config = dict(
    parallel_block=False,
    decay_fraction=0.897,
    batch_tokens=262144,
)
Below are experts of layer 3 (counted from 0) of a mixture-of-experts language model. Rows are named router (the router's row for the expert), gate (a neuron's input weights, with its number), up (a neuron's input weights, with its number), down (a neuron's output weights, with its number) and show model dimensions 0-31. Each number is 50 + 10 x the weight over its row's rms, rounded and kept within 0 to 99.
Before each expert's rows: a language model's description of what the expert responds to; "mostly gets" lists some tokens that are sent to it at least half of the time. This comes from a sample of Wikipedia text that the model never trained on.

# expert 29
It responds to: Line breaks and prefixes
mostly gets: " sub", "\n ", "\n\n", " (", " /", " Places"
router:72 62 40 64 49 49 48 58 44 48 35 56 41 71 46 60 40 63 52 44 69 38 67 58 43 22 11 54 52 70 59 54
gate0:57 47 38 61 58 28 50 70 51 46 57 45 37 40 51 57 51 38 53 57 58 44 45 52 36 39 41 23 28 50 54 56
up0:51 46 59 50 57 59 33 32 45 40 56 50 51 52 59 54 60 36 53 47 44 55 56 44 34 68 54 47 45 38 38 47
down0:27 31 47 32 58 41 69 73 24 34 48 46 59 42 46 60 49 54 68 32 48 57 53 40 44 57 47 52 48 47 58 48

# expert 45
It responds to: Commas and periods
mostly gets: ",", ".", " .", " ,", "—", " although"
router:50 49 50 53 43 48 46 59 23 48 44 46 50 54 52 76 49 59 55 59 50 55 56 65 54 28 42 57 42 55 60 56
gate0:42 59 41 58 62 59 44 44 50 39 57 38 26 45 62 35 50 64 56 41 69 54 57 56 58 59 49 32 40 48 56 48
up0:57 56 57 57 48 52 49 50 53 41 52 48 37 47 44 47 47 38 50 41 43 48 53 68 48 47 47 67 53 61 54 40
down0:18 51 35 44 39 36 49 69 52 47 65 58 60 45 60 47 55 58 60 52 41 38 55 33 59 32 42 57 40 47 54 45

# expert 47
It responds to: Name-internal pieces
mostly gets: " Francisco", "gers", "ner", "kins", "pper", "bury"
router:69 58 38 52 44 57 34 55 30 47 42 56 59 75 37 61 52 53 41 54 51 52 47 46 52 27 36 51 48 65 51 62
gate0:49 49 50 52 35 38 53 48 50 59 65 59 58 51 48 52 59 45 67 63 59 55 35 41 62 44 42 33 61 38 49 43
up0:49 59 41 44 51 57 67 56 48 49 61 49 45 69 55 53 55 50 69 39 58 29 41 53 62 44 59 55 41 56 32 71
down0:69 47 58 49 59 59 62 66 56 56 55 34 55 42 41 46 60 63 34 52 69 43 31 61 61 60 33 45 67 35 38 64

# expert 10
It responds to: Quantifiers and function words
mostly gets: " many", " more", " any", " several", " different", " like"
router:63 57 42 55 51 55 47 56 35 53 40 55 42 60 41 50 38 78 53 54 41 49 63 58 45 30 45 41 34 59 54 57
gate0:64 60 32 31 46 59 41 48 50 39 42 53 41 40 59 36 54 60 66 44 40 60 53 56 58 50 50 44 55 59 48 41
up0:49 50 54 46 52 49 68 64 40 54 50 68 63 57 36 52 48 46 52 53 57 46 48 40 59 44 54 62 34 42 47 52
down0:61 48 57 53 46 55 53 39 41 62 46 45 39 40 47 47 53 54 67 45 63 51 55 68 53 56 36 36 42 54 43 41

# expert 18
It responds to: Function words and adverbs
mostly gets: " to", " and", " a", " be", " an", " not"
router:53 64 49 60 41 37 42 49 50 50 34 56 46 57 42 59 26 68 38 58 50 44 54 51 39 37 60 47 55 63 46 64
gate0:53 56 51 42 60 68 64 43 51 52 42 49 72 65 56 46 52 25 54 45 54 58 53 55 37 54 53 48 55 52 66 62
up0:53 49 48 57 56 40 40 45 35 34 47 36 44 40 36 51 52 47 35 59 43 63 49 54 56 39 52 35 51 51 47 47
down0:78 52 35 59 61 41 43 39 45 39 41 57 37 56 44 67 47 47 45 30 49 60 38 39 67 60 52 42 53 42 53 34

# expert 57
It responds to: Sentence periods, mid-word pieces
mostly gets: " p", " h", " rec", " w", " res", " l"
router:63 54 48 56 62 56 38 62 33 40 35 52 42 67 59 55 47 56 51 49 51 54 50 66 60 47 46 63 47 66 70 53
gate0:55 53 45 44 56 53 41 51 43 27 41 49 61 47 53 51 62 61 49 39 46 56 60 49 52 59 48 59 24 75 39 53
up0:38 40 38 52 59 53 48 52 70 53 52 57 33 65 48 57 65 56 53 53 53 40 52 44 48 45 40 55 67 42 20 49
down0:71 64 67 63 46 57 38 63 30 52 69 51 45 36 44 42 45 49 49 32 40 52 66 49 48 51 67 52 74 55 44 55

# expert 16
It responds to: Conjunctions and list separators
mostly gets: " and", " or", " &", ",", "sl", " Jr"
router:51 69 43 57 38 48 46 43 51 48 47 44 50 62 35 78 38 60 50 49 57 38 62 59 43 35 44 43 43 53 43 63
gate0:48 60 37 56 50 53 39 48 51 59 51 28 41 40 68 51 42 69 60 57 83 39 40 72 23 48 47 45 66 60 43 50
up0:45 45 55 46 57 49 39 54 53 29 48 66 27 60 67 62 53 54 57 51 56 19 44 67 54 48 64 41 55 52 45 59
down0:34 42 61 42 58 49 40 63 58 52 49 56 53 52 33 69 42 30 62 70 57 54 53 47 58 55 38 52 20 43 46 61

# expert 39
It responds to: Place and surname endings
mostly gets: "ford", "shire", "ton", "ville", "kins", "field"
router:64 47 46 50 49 57 29 59 28 37 35 40 56 67 39 62 36 61 42 42 63 33 55 55 42 43 23 51 60 65 65 56
gate0:54 56 49 62 59 55 43 39 28 41 56 43 43 55 44 45 46 37 68 59 50 57 66 41 35 42 62 43 75 49 69 52
up0:56 45 40 61 31 55 47 48 46 38 60 49 56 46 68 62 38 45 45 48 49 39 43 52 45 42 57 48 49 49 64 38
down0:35 60 52 55 54 45 55 61 67 58 48 44 48 65 52 54 47 50 60 56 46 50 53 35 45 65 54 50 41 73 58 59